Below are experts of layer 6 (counted from 0) of a mixture-of-experts language model. Rows are named router (the router's row for the expert), down (a neuron's output weights, with its number) and show model dimensions 192-255. Each number is 50 + 10 x the weight over its row's rms, rounded and kept within 0 to 99.
Before each expert's rows: "comes before" lists some tokens at least twice as common just after its tokens as in all text. This comes from a sample of Wikipedia text that the model never trained on. Tokens count by the router's weight.

# expert 14
comes before: ", ", ": ", ". ", ".", "ing ", "ed "
router:54 60 53 73 44 32 48 51 69 51 54 55 63 37 55 51 49 52 60 49 51 35 40 52 52 37 43 59 66 39 53 44 34 66 40 53 41 57 36 54 57 46 43 43 46 31 42 57 44 31 35 46 48 46 42 43 56 55 52 63 55 57 73 59
down0:52 65 60 55 56 48 36 39 55 48 54 56 33 38 36 52 38 63 46 56 69 75 46 60 44 49 40 42 51 46 58 61 61 43 50 53 51 47 56 56 57 41 49 45 70 56 60 64 44 47 46 45 52 51 42 58 32 54 39 55 53 54 60 52
down1:52 49 41 40 42 48 65 60 55 45 58 42 56 45 50 54 47 54 43 53 47 54 49 53 58 59 40 48 60 48 61 46 37 36 45 34 42 63 70 56 53 65 29 45 53 45 59 31 52 46 56 51 45 57 54 54 61 40 47 54 42 39 56 50
down2:42 33 54 52 54 33 41 53 43 60 41 32 41 46 52 42 37 49 60 63 61 45 57 49 41 62 38 49 63 77 40 46 52 64 39 58 63 61 46 53 56 64 46 47 21 68 42 61 42 55 59 55 61 53 42 52 42 45 49 38 34 68 59 46
down3:49 37 55 64 43 64 64 41 46 58 62 36 38 59 65 66 65 58 53 64 42 53 42 53 47 54 49 69 52 50 39 58 52 42 46 28 33 79 42 38 62 55 59 63 50 37 39 57 55 53 64 41 46 44 42 36 61 50 35 41 44 56 32 52
down4:27 51 46 42 53 56 36 54 60 63 58 55 59 28 54 35 43 54 45 54 49 57 53 48 51 42 36 53 57 41 61 56 52 61 57 53 46 37 54 52 51 67 43 56 36 57 58 50 48 48 54 52 47 47 58 58 49 58 45 48 48 35 62 64
down5:47 41 37 42 45 37 50 50 43 37 34 33 47 37 51 68 54 54 43 34 58 66 43 58 37 62 66 68 52 59 48 55 45 50 49 62 41 71 52 57 60 30 63 62 71 53 59 36 44 46 38 50 42 47 51 52 59 58 65 47 43 54 42 60
down6:48 45 59 38 60 33 50 42 48 39 20 45 59 52 50 42 57 57 47 58 60 60 46 62 44 46 71 61 50 30 46 46 51 57 40 53 45 49 52 46 51 39 61 75 54 22 51 56 30 62 51 64 60 43 57 52 43 68 47 50 67 47 55 39
down7:29 60 53 45 39 70 64 36 42 54 33 40 39 54 43 46 59 34 52 43 32 67 58 56 55 40 71 44 58 46 76 61 55 41 48 45 42 43 32 46 49 58 49 34 51 34 63 49 33 52 50 60 51 42 37 39 57 66 51 49 52 48 56 50
down8:44 47 42 64 62 54 51 74 64 35 51 37 47 60 40 42 60 38 60 59 39 36 52 56 53 39 34 64 51 52 44 61 42 50 60 34 55 44 58 51 53 47 54 59 38 47 30 53 52 42 39 72 58 60 66 26 45 43 51 60 49 49 61 50
down9:38 47 71 43 43 58 48 58 44 33 44 32 59 47 35 65 43 65 51 46 49 47 50 29 41 64 54 46 53 59 59 42 34 42 47 62 63 35 58 53 49 69 48 64 50 52 47 43 52 46 55 40 68 54 48 49 46 69 57 44 56 51 58 54
down10:42 43 47 40 56 37 45 60 49 56 53 57 50 41 41 68 34 56 52 55 38 49 65 54 48 42 37 49 51 55 52 62 52 62 65 69 54 49 60 50 67 50 38 56 39 44 68 39 54 39 46 59 48 60 37 59 69 45 47 53 56 34 65 30
down11:60 60 60 63 51 49 64 47 68 49 62 51 48 47 24 37 47 64 56 46 50 46 53 50 47 58 39 38 57 51 51 51 58 67 46 52 56 39 47 71 45 43 50 51 53 55 27 58 56 42 54 54 58 60 47 39 32 32 44 46 37 62 65 41
down12:52 40 35 58 38 44 61 55 46 45 60 62 41 49 51 68 44 27 56 44 52 62 52 38 50 39 53 51 58 41 65 50 44 35 50 43 35 38 51 46 46 60 53 55 42 67 56 46 39 42 60 53 38 50 33 39 44 50 49 31 51 46 56 37
down13:57 60 56 47 43 56 51 68 61 29 37 72 60 46 52 44 48 48 71 42 44 36 46 49 50 20 55 62 47 35 47 44 43 51 36 45 65 60 42 45 46 54 37 55 50 62 47 57 24 39 39 29 49 43 38 52 54 55 36 68 37 72 64 52
down14:57 47 48 53 49 45 35 42 46 39 51 55 57 45 73 53 59 52 53 31 63 43 51 41 45 47 38 54 32 48 47 58 57 47 57 65 38 57 63 48 58 46 61 46 67 50 45 47 46 76 51 74 40 52 42 60 30 55 41 46 69 69 52 50
down15:43 34 63 53 47 47 54 57 65 45 52 63 80 43 64 43 47 58 34 63 47 51 36 44 66 57 61 49 61 67 68 53 39 48 51 39 53 31 54 58 41 38 44 58 40 60 57 43 60 65 44 32 50 55 55 46 56 60 45 38 64 46 56 43
down16:50 57 38 39 59 60 40 46 53 46 53 40 70 31 49 46 47 49 58 29 45 60 41 60 37 58 50 49 32 52 53 44 44 51 56 63 26 47 44 52 50 46 26 39 57 66 74 64 61 36 39 42 45 57 50 51 38 43 54 48 48 57 47 42

# expert 16
comes before: "| ", "(", "and ", "B", "H", "was "
router:57 54 45 50 51 61 27 56 51 27 44 41 48 55 62 56 41 35 42 19 51 66 50 62 64 56 46 62 65 52 40 44 35 41 45 46 51 48 58 53 42 42 68 34 40 47 45 33 43 48 55 38 67 56 44 52 40 33 35 59 46 51 53 53
down0:51 60 47 27 32 67 67 43 26 46 76 52 60 51 49 58 50 53 49 51 34 50 52 59 41 60 52 50 50 44 39 57 46 48 26 64 46 47 43 58 48 44 67 37 69 66 47 50 47 69 57 48 56 52 46 57 48 53 43 33 61 38 55 54
down1:47 42 50 32 53 53 42 60 74 73 55 41 57 51 48 52 43 41 53 53 68 57 44 48 55 64 53 68 41 55 53 39 56 51 40 39 51 51 49 55 53 56 40 53 56 47 44 50 57 36 57 50 50 50 49 61 45 31 50 53 56 31 19 63
down2:64 46 57 44 73 59 56 46 46 47 58 49 42 33 31 48 53 49 49 60 41 55 47 45 40 47 46 46 63 76 61 44 46 48 53 46 55 42 56 51 71 56 56 58 45 39 38 64 50 26 57 45 49 41 43 63 55 53 61 60 45 59 60 38
down3:39 27 35 48 65 52 61 46 63 49 49 67 39 46 37 59 58 60 64 70 63 50 36 48 50 51 54 55 63 32 49 44 51 66 58 57 38 71 35 61 38 51 43 54 58 57 35 76 40 42 37 43 62 65 43 72 67 56 64 56 40 51 49 60
down4:56 58 62 53 61 45 51 52 47 37 31 50 35 69 47 56 48 34 61 47 36 56 54 44 51 25 52 55 46 66 65 49 60 56 46 66 51 51 38 54 36 58 66 52 43 41 55 48 53 36 60 63 45 48 39 38 53 41 61 58 58 39 47 57
down5:61 38 53 40 44 45 57 57 62 51 59 58 47 48 59 31 52 52 37 44 55 43 56 43 52 57 30 58 59 64 45 33 57 57 51 65 59 49 49 58 70 68 44 69 34 69 33 41 55 48 41 61 59 60 52 44 46 45 62 47 49 27 57 42
down6:46 80 37 63 44 41 52 68 57 50 43 64 47 58 51 68 57 54 45 33 59 43 34 49 51 58 61 57 60 71 44 53 62 47 50 58 49 28 44 41 48 42 48 38 48 40 54 55 31 49 47 53 56 57 62 53 47 57 58 62 61 38 53 52
down7:59 45 50 39 57 51 56 54 37 64 55 59 65 42 39 57 47 60 54 64 57 50 43 24 58 26 37 45 46 64 51 41 53 41 43 31 57 48 38 55 48 58 48 69 51 57 53 47 48 42 57 45 55 44 44 43 56 44 42 54 50 52 48 59
down8:43 66 63 49 64 60 48 47 44 33 54 59 41 56 43 64 48 38 61 66 54 59 36 48 54 64 46 61 67 53 41 37 61 55 35 39 44 59 49 46 44 35 42 39 48 46 41 26 52 34 58 59 31 72 56 66 58 50 57 43 59 65 51 37
down9:42 50 66 61 55 52 59 46 67 60 37 66 33 63 57 55 45 48 46 56 40 53 53 55 42 51 44 53 54 68 62 31 61 31 64 33 44 49 58 39 53 22 46 57 44 37 35 52 57 60 57 56 36 62 38 55 33 42 50 53 50 61 48 47
down10:44 42 46 48 39 51 41 44 55 53 40 43 34 53 64 34 31 51 47 33 65 51 44 75 43 52 54 53 40 74 53 26 31 61 58 58 57 52 41 51 47 42 37 53 49 63 44 49 59 52 46 46 47 35 63 62 51 42 44 47 39 51 48 57
down11:43 41 34 53 43 43 52 45 45 52 54 38 52 65 42 43 53 54 23 45 66 52 45 55 47 59 56 58 34 39 47 59 45 32 65 53 56 47 50 54 43 55 46 52 55 43 75 73 40 54 61 53 64 55 54 41 36 60 58 47 50 67 50 59
down12:62 51 62 46 69 41 42 54 41 36 33 52 42 56 57 46 66 54 40 27 52 64 52 44 49 42 62 45 62 56 37 56 38 63 61 63 59 50 45 54 54 48 39 37 42 44 48 45 46 52 53 51 49 37 55 52 71 60 56 72 66 60 38 62
down13:41 67 40 59 38 47 51 49 40 51 46 50 45 51 39 47 37 43 64 26 52 58 57 57 59 48 60 58 56 57 51 65 71 45 46 54 47 43 50 66 56 49 47 59 46 61 59 34 29 58 60 58 69 66 51 34 49 51 53 64 45 58 33 62
down14:37 61 56 57 55 42 58 31 68 59 30 58 62 53 56 37 69 68 68 48 33 55 58 53 37 38 77 48 26 56 59 48 41 60 65 39 56 49 30 47 39 36 40 51 61 57 55 55 57 29 53 63 43 40 52 48 38 46 36 61 44 40 51 56
down15:67 54 63 47 63 45 65 52 53 46 40 62 53 30 47 38 45 53 42 69 55 51 27 64 52 37 52 63 45 45 64 55 49 50 45 38 35 40 45 61 48 54 36 53 44 47 45 38 52 45 52 61 58 48 44 58 58 57 57 34 62 49 45 43
down16:38 50 39 46 59 70 47 50 47 70 55 26 37 55 29 60 51 50 62 56 43 54 34 45 62 42 28 46 47 59 39 50 58 48 63 62 61 67 50 46 46 62 66 40 44 42 67 48 47 61 47 51 46 52 48 50 70 48 44 51 34 53 56 73

# expert 0
comes before: ", ", "\n", "\n\n", ". ", ".", ") "
router:54 50 71 50 68 39 59 42 60 45 45 34 59 46 56 42 53 43 30 34 60 58 69 47 43 36 41 49 48 35 36 52 49 57 56 25 40 59 28 60 55 58 54 49 43 48 44 46 50 49 37 60 51 36 56 51 43 46 35 44 51 58 58 63
down0:61 52 40 55 66 48 67 42 41 52 55 54 58 39 54 65 48 41 31 37 42 64 48 41 37 44 42 60 40 45 38 51 51 41 35 28 45 50 51 32 68 60 51 51 49 62 49 32 49 52 61 51 31 64 52 29 49 54 35 34 45 43 39 54
down1:72 53 61 43 42 54 33 46 51 66 55 31 37 49 43 47 63 64 41 51 56 46 51 39 47 47 49 56 43 57 39 41 53 52 68 49 41 42 37 66 47 38 42 53 49 74 62 61 45 57 59 41 57 81 47 25 53 58 52 50 56 50 51 67
down2:45 41 56 54 30 39 43 51 48 62 53 37 57 65 31 34 69 54 44 54 38 58 52 67 65 53 58 47 53 40 43 42 39 64 41 51 46 42 51 45 51 59 52 30 56 42 44 22 58 43 36 51 62 39 49 46 48 44 53 45 52 51 47 65
down3:45 39 43 47 59 61 34 60 42 40 65 65 46 36 39 46 58 41 49 36 50 35 44 39 60 51 51 45 39 44 51 56 66 55 62 55 40 63 45 44 42 44 55 35 62 47 61 40 48 53 36 56 45 53 63 56 52 33 72 46 64 46 66 50
down4:51 52 38 36 56 57 67 25 50 45 58 40 38 58 65 35 67 46 44 59 61 65 58 38 61 67 43 47 63 44 62 51 56 40 41 56 52 72 53 27 53 50 43 51 53 50 60 23 41 64 49 64 57 39 60 47 59 48 63 40 23 34 59 51
down5:47 41 57 57 55 43 51 49 60 56 52 50 39 56 42 34 57 51 55 41 59 51 53 54 50 38 53 35 42 59 59 54 65 43 52 62 72 45 39 46 35 44 45 56 30 40 39 52 25 49 48 64 45 65 77 63 48 52 54 42 51 47 78 49
down6:50 49 48 51 56 66 46 39 54 39 34 30 45 37 43 35 69 61 34 74 51 50 33 56 59 43 46 52 44 38 43 43 49 45 58 40 40 38 47 44 47 71 61 60 69 46 46 62 47 47 57 53 53 40 52 51 55 49 53 68 44 39 54 64
down7:57 39 68 44 58 43 47 58 58 36 32 53 51 57 49 63 36 59 53 55 39 60 41 41 51 41 31 58 49 46 46 52 44 47 37 62 60 66 60 48 59 63 41 56 61 45 66 67 41 49 50 59 67 49 56 41 54 45 51 49 51 48 42 32
down8:68 44 65 67 50 40 33 57 63 51 53 65 38 37 54 42 41 61 35 51 66 65 48 52 67 50 44 31 46 41 55 35 25 63 35 45 44 39 33 39 37 59 37 46 40 37 38 41 55 61 47 49 59 54 42 55 45 50 51 45 44 41 54 47
down9:52 71 63 48 45 60 35 58 60 59 48 52 47 65 50 56 47 68 59 43 63 38 60 50 60 64 40 47 52 55 40 73 35 68 57 73 46 60 60 55 55 48 58 49 46 36 37 42 39 43 44 45 34 51 34 42 35 36 47 60 46 51 55 53
down10:48 44 49 24 48 39 34 51 47 67 44 41 63 49 65 27 72 46 33 42 49 59 45 51 59 51 56 52 49 30 56 36 51 43 50 56 54 46 66 57 51 52 68 51 46 53 42 58 53 38 46 47 43 38 56 63 50 66 62 40 48 47 48 42
down11:47 57 55 40 52 50 37 49 48 59 44 44 40 53 48 60 50 71 23 48 46 45 51 38 66 48 54 58 47 52 58 45 33 54 33 49 56 45 31 51 59 66 40 64 51 49 45 65 46 40 60 42 43 51 57 51 48 32 37 52 66 39 50 69
down12:36 54 46 43 65 55 53 52 44 41 51 69 63 70 40 46 48 54 43 36 68 45 55 69 42 60 58 40 42 55 69 45 54 66 55 55 42 32 57 51 46 39 59 42 59 47 54 55 67 42 42 54 51 53 28 56 56 38 37 41 54 67 53 48
down13:45 54 33 63 65 42 56 43 54 44 70 40 56 55 64 69 53 47 61 52 25 42 64 48 64 61 48 59 48 37 43 56 41 50 65 50 41 53 60 48 40 46 42 53 51 60 49 58 62 34 35 39 46 62 53 54 37 49 47 69 50 69 51 47
down14:62 34 27 57 56 36 48 49 58 57 48 46 60 40 60 64 49 64 51 54 50 39 46 27 64 57 37 60 41 30 40 36 61 40 57 51 52 38 62 55 59 47 42 53 52 49 39 44 54 57 57 30 50 34 58 59 51 38 63 50 43 72 36 48
down15:45 66 63 50 33 50 57 53 57 44 52 44 29 67 38 59 56 50 38 72 42 49 42 45 55 49 44 66 40 61 35 41 43 50 41 54 41 45 69 40 63 54 56 48 43 41 39 55 55 68 64 44 56 44 67 65 48 49 35 53 57 35 64 61
down16:58 71 42 63 32 43 58 51 47 59 53 38 32 47 41 62 40 52 55 42 49 47 49 68 57 53 62 44 51 42 51 51 50 49 37 49 50 53 51 36 54 43 34 57 51 46 65 47 58 42 43 31 62 34 54 53 65 67 57 46 61 40 49 32

# expert 18
comes before: ", ", ". ", "-", ": ", "ed ", "\" "
router:39 40 65 55 60 50 48 54 60 41 44 34 45 53 65 50 54 44 67 50 37 58 61 49 60 47 42 55 53 43 58 48 51 56 62 34 46 56 47 42 32 41 52 47 43 46 45 33 56 52 61 45 58 40 48 43 40 43 51 47 54 59 41 39
down0:42 39 46 58 62 50 54 37 49 44 36 46 46 68 26 54 35 58 56 43 43 36 42 52 52 45 48 64 40 38 49 49 49 57 48 62 54 52 52 48 57 32 55 55 47 49 42 60 47 61 51 60 56 61 47 70 52 57 53 32 49 61 54 42
down1:52 64 57 29 42 44 48 36 38 50 57 55 45 45 45 57 40 37 65 54 43 39 40 53 69 40 47 46 53 67 50 46 56 47 26 58 53 56 58 59 54 37 56 27 62 60 56 27 54 52 51 60 46 69 53 50 46 52 37 52 62 35 41 59
down2:33 49 40 48 50 50 56 57 51 44 58 30 53 64 70 61 51 36 35 41 47 47 53 71 42 61 56 55 22 39 33 53 47 60 43 47 44 56 43 43 52 56 37 38 54 49 47 57 53 50 55 57 57 38 51 62 48 50 69 43 68 29 58 57
down3:47 39 47 59 50 56 59 39 53 47 38 44 39 57 67 40 62 51 42 56 32 31 40 59 41 38 53 28 65 56 60 58 51 45 63 46 65 54 54 62 65 46 45 42 72 48 55 59 44 42 47 65 32 64 59 45 54 53 62 48 40 40 48 39
down4:62 69 57 40 65 58 55 39 44 32 39 52 45 46 43 43 65 33 44 55 63 49 36 40 48 55 64 68 54 62 36 36 37 59 55 53 69 46 57 49 44 61 48 42 51 75 39 68 55 42 45 51 58 45 43 44 48 31 33 44 34 53 47 43
down5:57 57 50 56 67 46 49 68 54 45 49 59 39 61 43 50 55 63 20 74 53 68 37 38 48 57 66 48 48 57 41 60 47 44 50 41 47 39 45 57 46 51 42 41 38 37 52 60 54 56 59 54 58 57 38 58 47 46 35 46 56 62 56 57
down6:56 50 44 43 66 43 47 42 42 40 67 48 44 47 48 45 36 42 56 57 36 43 49 60 49 43 35 44 38 37 38 54 55 61 60 60 39 55 67 44 37 50 65 43 43 40 73 30 39 50 81 50 59 61 46 58 43 42 43 55 34 72 52 60
down7:58 48 34 43 43 54 58 52 59 47 56 42 54 44 54 53 59 49 53 36 56 56 34 44 52 34 48 36 52 56 50 54 60 41 53 62 50 42 53 44 52 57 62 48 42 53 53 52 52 56 44 36 52 66 66 56 65 52 37 43 30 52 55 49
down8:54 52 44 50 44 42 46 52 66 59 42 50 53 63 42 58 35 43 55 44 51 49 74 66 34 48 34 58 39 51 50 29 28 46 51 61 49 66 59 51 60 47 55 46 40 48 62 44 46 57 45 50 39 68 47 49 43 42 55 57 44 46 59 48
down9:34 45 53 54 35 63 62 50 44 55 40 72 64 63 54 55 53 43 62 66 49 40 63 53 59 62 47 51 55 33 52 52 71 52 68 50 53 53 55 65 43 43 47 67 56 42 44 59 57 30 48 52 57 45 47 51 61 51 41 54 63 34 42 43
down10:46 48 59 48 51 57 36 52 44 51 36 63 43 52 38 48 58 45 65 38 47 51 34 49 59 41 53 48 41 57 63 57 30 47 61 57 47 47 36 47 43 50 56 54 67 54 49 37 48 45 64 50 61 55 43 48 66 64 60 43 44 47 50 36
down11:33 46 51 49 51 60 64 40 44 41 59 37 53 79 49 27 57 38 50 70 41 36 59 63 54 30 38 34 31 47 37 54 36 49 35 47 37 39 65 45 40 49 61 73 58 55 60 46 50 54 56 42 57 58 61 45 38 47 53 28 43 47 46 31
down12:43 46 56 48 67 54 70 61 38 65 44 57 38 59 52 58 76 52 62 56 54 42 48 71 60 42 42 37 34 62 52 59 52 57 51 43 44 40 39 53 55 42 54 39 64 60 55 41 50 46 27 46 56 51 49 45 55 50 40 42 49 55 39 29
down13:44 62 55 64 57 31 42 41 67 70 53 40 44 41 37 38 50 50 47 50 65 61 75 51 41 52 51 51 53 58 48 52 54 44 43 63 50 65 67 49 66 38 40 47 37 52 42 73 39 58 60 70 34 34 40 47 35 49 44 53 59 40 59 52
down14:55 51 43 44 59 49 53 44 57 44 54 43 38 51 52 37 47 54 48 44 69 47 58 66 60 42 44 30 34 56 45 46 49 34 59 51 57 54 51 51 39 48 43 43 30 58 55 46 58 30 63 59 54 37 59 49 51 46 50 59 55 31 51 58
down15:35 58 40 59 61 52 41 53 55 57 40 36 30 39 47 54 48 63 65 55 49 67 42 52 55 51 42 53 64 57 55 29 59 72 60 49 59 64 59 40 59 61 52 47 72 49 52 62 52 40 65 61 68 47 52 43 46 50 56 63 23 46 56 48
down16:41 30 55 50 49 51 53 51 78 67 52 40 44 40 54 41 57 55 40 51 45 47 39 51 38 47 52 62 56 31 62 37 57 51 42 56 63 48 43 53 38 41 48 53 47 49 56 44 66 65 53 40 52 58 66 57 34 34 61 67 41 56 44 47

# expert 4
comes before: "| ", " ", "\n", "0 ", "|", "."
router:58 47 53 55 85 48 43 62 63 39 51 56 57 49 45 61 30 45 45 35 56 60 44 46 59 41 28 42 65 62 42 44 44 68 50 58 54 53 45 57 57 48 57 45 50 46 33 60 58 48 40 41 51 38 42 49 57 52 49 52 58 50 50 63
down0:50 27 38 60 51 52 50 65 68 40 41 50 61 55 36 43 38 45 34 41 41 46 45 55 43 57 40 48 50 63 63 56 52 42 59 35 42 49 73 41 49 44 50 37 60 40 40 41 55 49 45 39 40 50 64 44 57 44 46 39 59 51 78 64
down1:60 72 34 57 49 40 42 47 48 68 07 41 47 53 59 56 68 35 45 51 33 43 48 58 40 63 60 52 38 52 41 46 23 38 44 46 47 40 65 57 50 43 54 53 52 48 37 51 51 57 40 42 51 50 53 49 42 52 52 50 59 53 57 58
down2:44 61 46 48 18 48 48 47 36 64 32 62 51 47 38 48 45 42 47 40 38 51 50 48 58 55 58 48 47 50 52 60 60 59 46 48 58 51 45 58 50 57 60 55 46 73 59 45 61 45 46 57 48 51 37 38 28 49 36 51 47 38 53 64
down3:48 44 63 52 32 53 41 60 57 45 49 60 58 62 45 49 59 40 63 54 50 38 61 45 55 25 55 54 47 62 41 55 61 37 46 44 40 37 48 65 43 59 39 33 56 48 42 61 51 41 54 54 30 61 52 44 39 31 53 48 44 39 45 33
down4:53 47 56 60 44 52 63 47 33 70 58 42 40 54 49 36 50 69 53 47 55 46 50 48 46 46 27 56 43 40 52 61 48 47 60 52 51 48 41 48 33 47 65 50 49 56 37 59 34 49 57 57 53 37 62 57 46 49 54 57 57 45 61 53
down5:59 33 46 47 34 49 36 49 50 46 49 58 49 41 41 65 43 70 59 28 42 57 43 54 66 38 32 61 41 45 46 59 61 35 49 33 63 44 56 54 47 60 55 48 46 49 37 70 59 58 47 40 50 42 51 48 52 39 48 41 39 53 51 57
down6:65 67 31 23 65 43 66 47 63 49 47 54 46 43 44 57 61 59 60 49 56 67 38 67 50 60 61 65 48 53 41 53 52 54 59 45 46 30 41 62 47 45 72 51 24 74 62 70 54 50 41 42 33 59 43 36 51 49 44 51 66 66 43 36
down7:64 58 55 47 44 64 28 40 38 43 45 42 56 48 45 66 47 59 54 76 45 51 24 43 58 48 53 47 55 41 57 59 58 53 64 30 52 67 32 47 64 56 67 51 50 54 40 47 53 46 63 55 42 55 56 56 56 68 58 61 58 51 25 50
down8:40 50 47 45 68 46 51 68 47 54 38 62 60 44 45 50 42 41 52 46 59 56 40 45 58 54 44 36 49 55 53 55 52 47 43 56 37 58 41 42 45 59 44 44 58 44 51 33 41 31 45 59 47 56 60 77 59 69 68 44 39 54 60 44
down9:45 53 55 62 71 52 54 63 56 59 55 55 44 42 40 35 45 38 35 34 61 38 42 58 44 52 53 38 35 58 57 47 55 41 55 52 52 50 65 47 40 55 62 40 44 48 46 58 47 60 63 65 54 34 38 56 54 49 63 54 37 68 32 46
down10:39 29 52 41 78 58 47 52 39 61 46 31 54 61 48 56 46 72 57 48 37 54 35 38 48 46 62 44 58 62 30 40 58 39 34 48 55 53 60 55 61 55 54 36 39 53 49 46 52 38 65 60 42 38 44 57 68 38 59 71 48 52 49 62
down11:52 54 56 33 31 43 39 51 60 57 45 60 63 56 34 59 63 52 37 43 52 60 47 48 51 43 48 60 69 48 54 56 36 39 33 45 56 36 34 47 54 57 43 67 60 60 34 24 34 67 47 46 57 76 65 61 49 73 48 39 64 45 44 48
down12:55 63 28 39 56 41 43 51 51 62 39 63 48 57 45 67 60 39 65 50 46 42 51 51 62 51 39 47 42 25 41 44 55 43 66 56 35 45 61 42 49 34 51 34 40 62 48 57 62 64 45 66 63 50 43 30 53 55 45 69 44 39 45 51
down13:54 54 42 43 63 56 67 56 51 38 58 47 54 58 64 43 39 36 43 64 36 59 46 43 46 57 58 45 51 45 50 57 44 28 42 51 55 39 53 74 41 45 47 62 61 57 68 49 60 41 64 41 55 50 47 51 59 52 63 50 31 49 49 35
down14:38 49 46 43 44 39 55 66 36 47 25 48 46 56 51 52 54 53 51 46 50 53 36 65 49 38 46 39 48 38 54 49 60 57 49 45 43 40 57 50 38 60 39 46 47 59 56 45 54 49 45 68 40 48 40 56 48 48 42 58 32 35 62 41
down15:64 59 60 54 39 46 46 47 51 35 38 52 60 47 50 49 43 47 46 57 58 52 35 47 50 66 40 39 66 49 57 67 60 34 47 66 56 63 65 47 54 56 51 65 44 47 51 43 59 45 45 59 45 34 43 38 66 48 48 53 45 47 47 60
down16:59 56 71 55 55 66 44 41 50 62 66 53 60 37 48 42 50 34 63 50 69 45 50 44 48 51 47 46 64 63 43 55 65 48 58 49 55 55 58 42 51 60 46 39 50 41 50 50 51 50 37 38 50 49 55 57 66 49 50 55 48 39 36 43

# expert 19
comes before: "the ", "a ", "201", "200", "his ", "199"
router:56 55 42 61 62 51 43 55 48 59 45 46 52 56 47 63 41 29 47 57 50 41 36 54 59 53 24 50 46 41 42 35 21 57 55 57 65 46 35 54 59 32 66 35 48 28 48 54 53 52 55 52 47 44 44 51 56 36 35 71 55 55 63 63
down0:54 48 34 54 59 62 39 36 46 53 62 40 68 56 44 42 48 59 33 61 65 41 48 51 44 49 49 31 57 64 55 60 57 63 54 58 37 50 39 52 50 44 57 25 64 47 54 75 45 55 51 48 43 47 46 40 64 39 45 40 53 41 44 58
down1:46 31 46 48 52 59 67 45 39 54 40 50 39 53 59 56 58 46 37 61 66 56 34 50 76 44 48 58 44 51 59 51 32 49 43 47 40 53 25 55 51 45 69 51 37 64 53 37 55 49 48 53 40 41 61 41 28 46 64 52 29 56 43 53
down2:61 54 51 50 44 53 52 49 55 46 58 72 40 46 33 60 45 54 50 47 48 50 40 54 48 30 53 57 37 49 47 64 51 30 47 61 47 62 63 64 26 50 44 48 47 50 61 34 50 44 40 59 64 61 53 70 57 52 49 42 41 59 42 57
down3:37 59 46 48 54 61 51 36 52 54 28 40 50 61 40 60 43 22 51 31 47 55 58 42 52 56 66 57 56 54 46 52 48 43 49 64 44 51 48 56 61 59 63 37 73 67 65 47 41 50 47 45 42 51 53 63 48 36 32 54 63 52 51 40
down4:49 50 46 54 39 66 46 63 51 52 34 64 57 67 50 39 50 55 36 48 47 44 56 54 38 38 58 49 36 50 55 58 52 59 43 62 56 64 42 61 51 57 40 63 53 36 41 61 40 45 61 36 47 56 29 50 58 67 60 50 34 44 71 53
down5:56 50 53 40 53 37 48 60 47 45 42 41 53 56 32 52 46 52 64 52 59 58 58 37 67 56 58 56 67 69 39 50 49 35 46 53 44 48 54 33 40 42 44 48 33 39 31 52 51 47 36 48 46 40 46 49 40 53 55 60 52 49 48 56
down6:42 50 29 48 41 49 59 54 62 49 44 40 54 47 51 40 57 35 59 49 56 43 44 73 47 43 40 51 37 64 52 52 62 44 45 55 55 47 31 47 48 37 55 58 44 55 38 49 35 47 57 35 37 52 63 42 47 46 46 67 74 33 45 60
down7:51 46 43 36 55 42 55 53 52 23 46 49 55 51 41 62 54 48 63 53 70 42 63 42 38 43 61 41 51 59 39 50 49 43 46 61 60 48 65 54 52 44 53 56 45 49 59 40 55 57 56 38 53 53 45 46 59 45 41 64 57 52 54 62
down8:46 54 46 42 63 68 42 43 49 45 42 61 49 44 49 52 37 53 24 34 43 66 45 36 46 82 37 53 50 42 40 51 56 43 55 45 34 43 33 64 54 61 31 40 69 51 64 51 48 38 56 32 63 36 63 39 45 43 56 48 41 52 46 52
down9:53 63 55 43 48 40 57 49 72 52 47 50 46 53 54 56 49 57 24 62 59 40 41 68 24 55 29 51 47 35 49 50 48 44 42 57 55 60 49 59 42 48 57 42 45 35 60 68 42 47 44 52 37 53 46 55 47 50 32 58 34 49 47 56
down10:52 56 48 38 52 50 53 54 39 48 40 57 58 54 37 53 35 40 55 42 49 47 44 76 50 40 47 71 43 51 59 71 55 54 57 67 71 44 46 38 68 53 47 67 56 46 53 50 63 44 38 48 58 44 52 50 30 63 56 45 37 42 55 38
down11:57 57 59 50 58 53 57 46 48 49 53 50 62 50 26 66 55 37 59 74 46 40 38 48 53 47 51 42 50 71 45 44 63 50 52 55 43 32 53 34 58 56 41 48 52 33 47 41 66 54 36 48 53 58 39 49 45 57 54 54 43 54 39 49
down12:35 50 53 38 51 42 56 46 62 45 53 52 50 75 59 37 51 47 47 58 68 64 62 62 26 45 53 40 45 60 57 64 50 55 78 53 42 61 46 45 47 52 39 60 35 69 36 63 56 36 56 61 37 44 43 51 52 35 44 47 43 59 50 54
down13:58 42 44 62 48 44 60 54 47 48 41 54 43 51 44 60 24 47 62 51 59 56 57 42 30 67 47 67 39 65 35 56 52 52 52 54 57 42 55 36 37 54 58 66 69 53 52 38 48 40 65 33 48 61 47 67 67 47 44 46 59 47 53 38
down14:49 43 66 59 55 55 60 59 55 31 60 72 57 46 40 39 49 45 48 48 55 49 38 60 33 59 42 63 57 41 44 49 42 51 61 55 49 47 31 59 49 51 49 45 48 50 51 57 62 62 59 68 40 60 55 39 57 42 60 62 52 64 45 44
down15:51 19 66 47 41 54 45 67 50 46 52 45 50 42 33 29 37 47 47 61 64 61 48 45 40 34 35 39 27 66 55 44 39 66 57 54 52 49 44 42 61 67 40 48 58 48 48 36 41 49 40 41 50 57 51 60 73 62 74 28 40 42 63 48
down16:48 43 51 40 50 51 37 56 44 53 67 47 40 44 44 37 55 65 39 57 54 67 44 42 47 47 41 41 46 57 43 48 27 65 49 55 48 47 65 38 40 55 41 51 56 46 56 52 49 55 68 65 65 23 37 41 49 45 47 08 56 54 61 49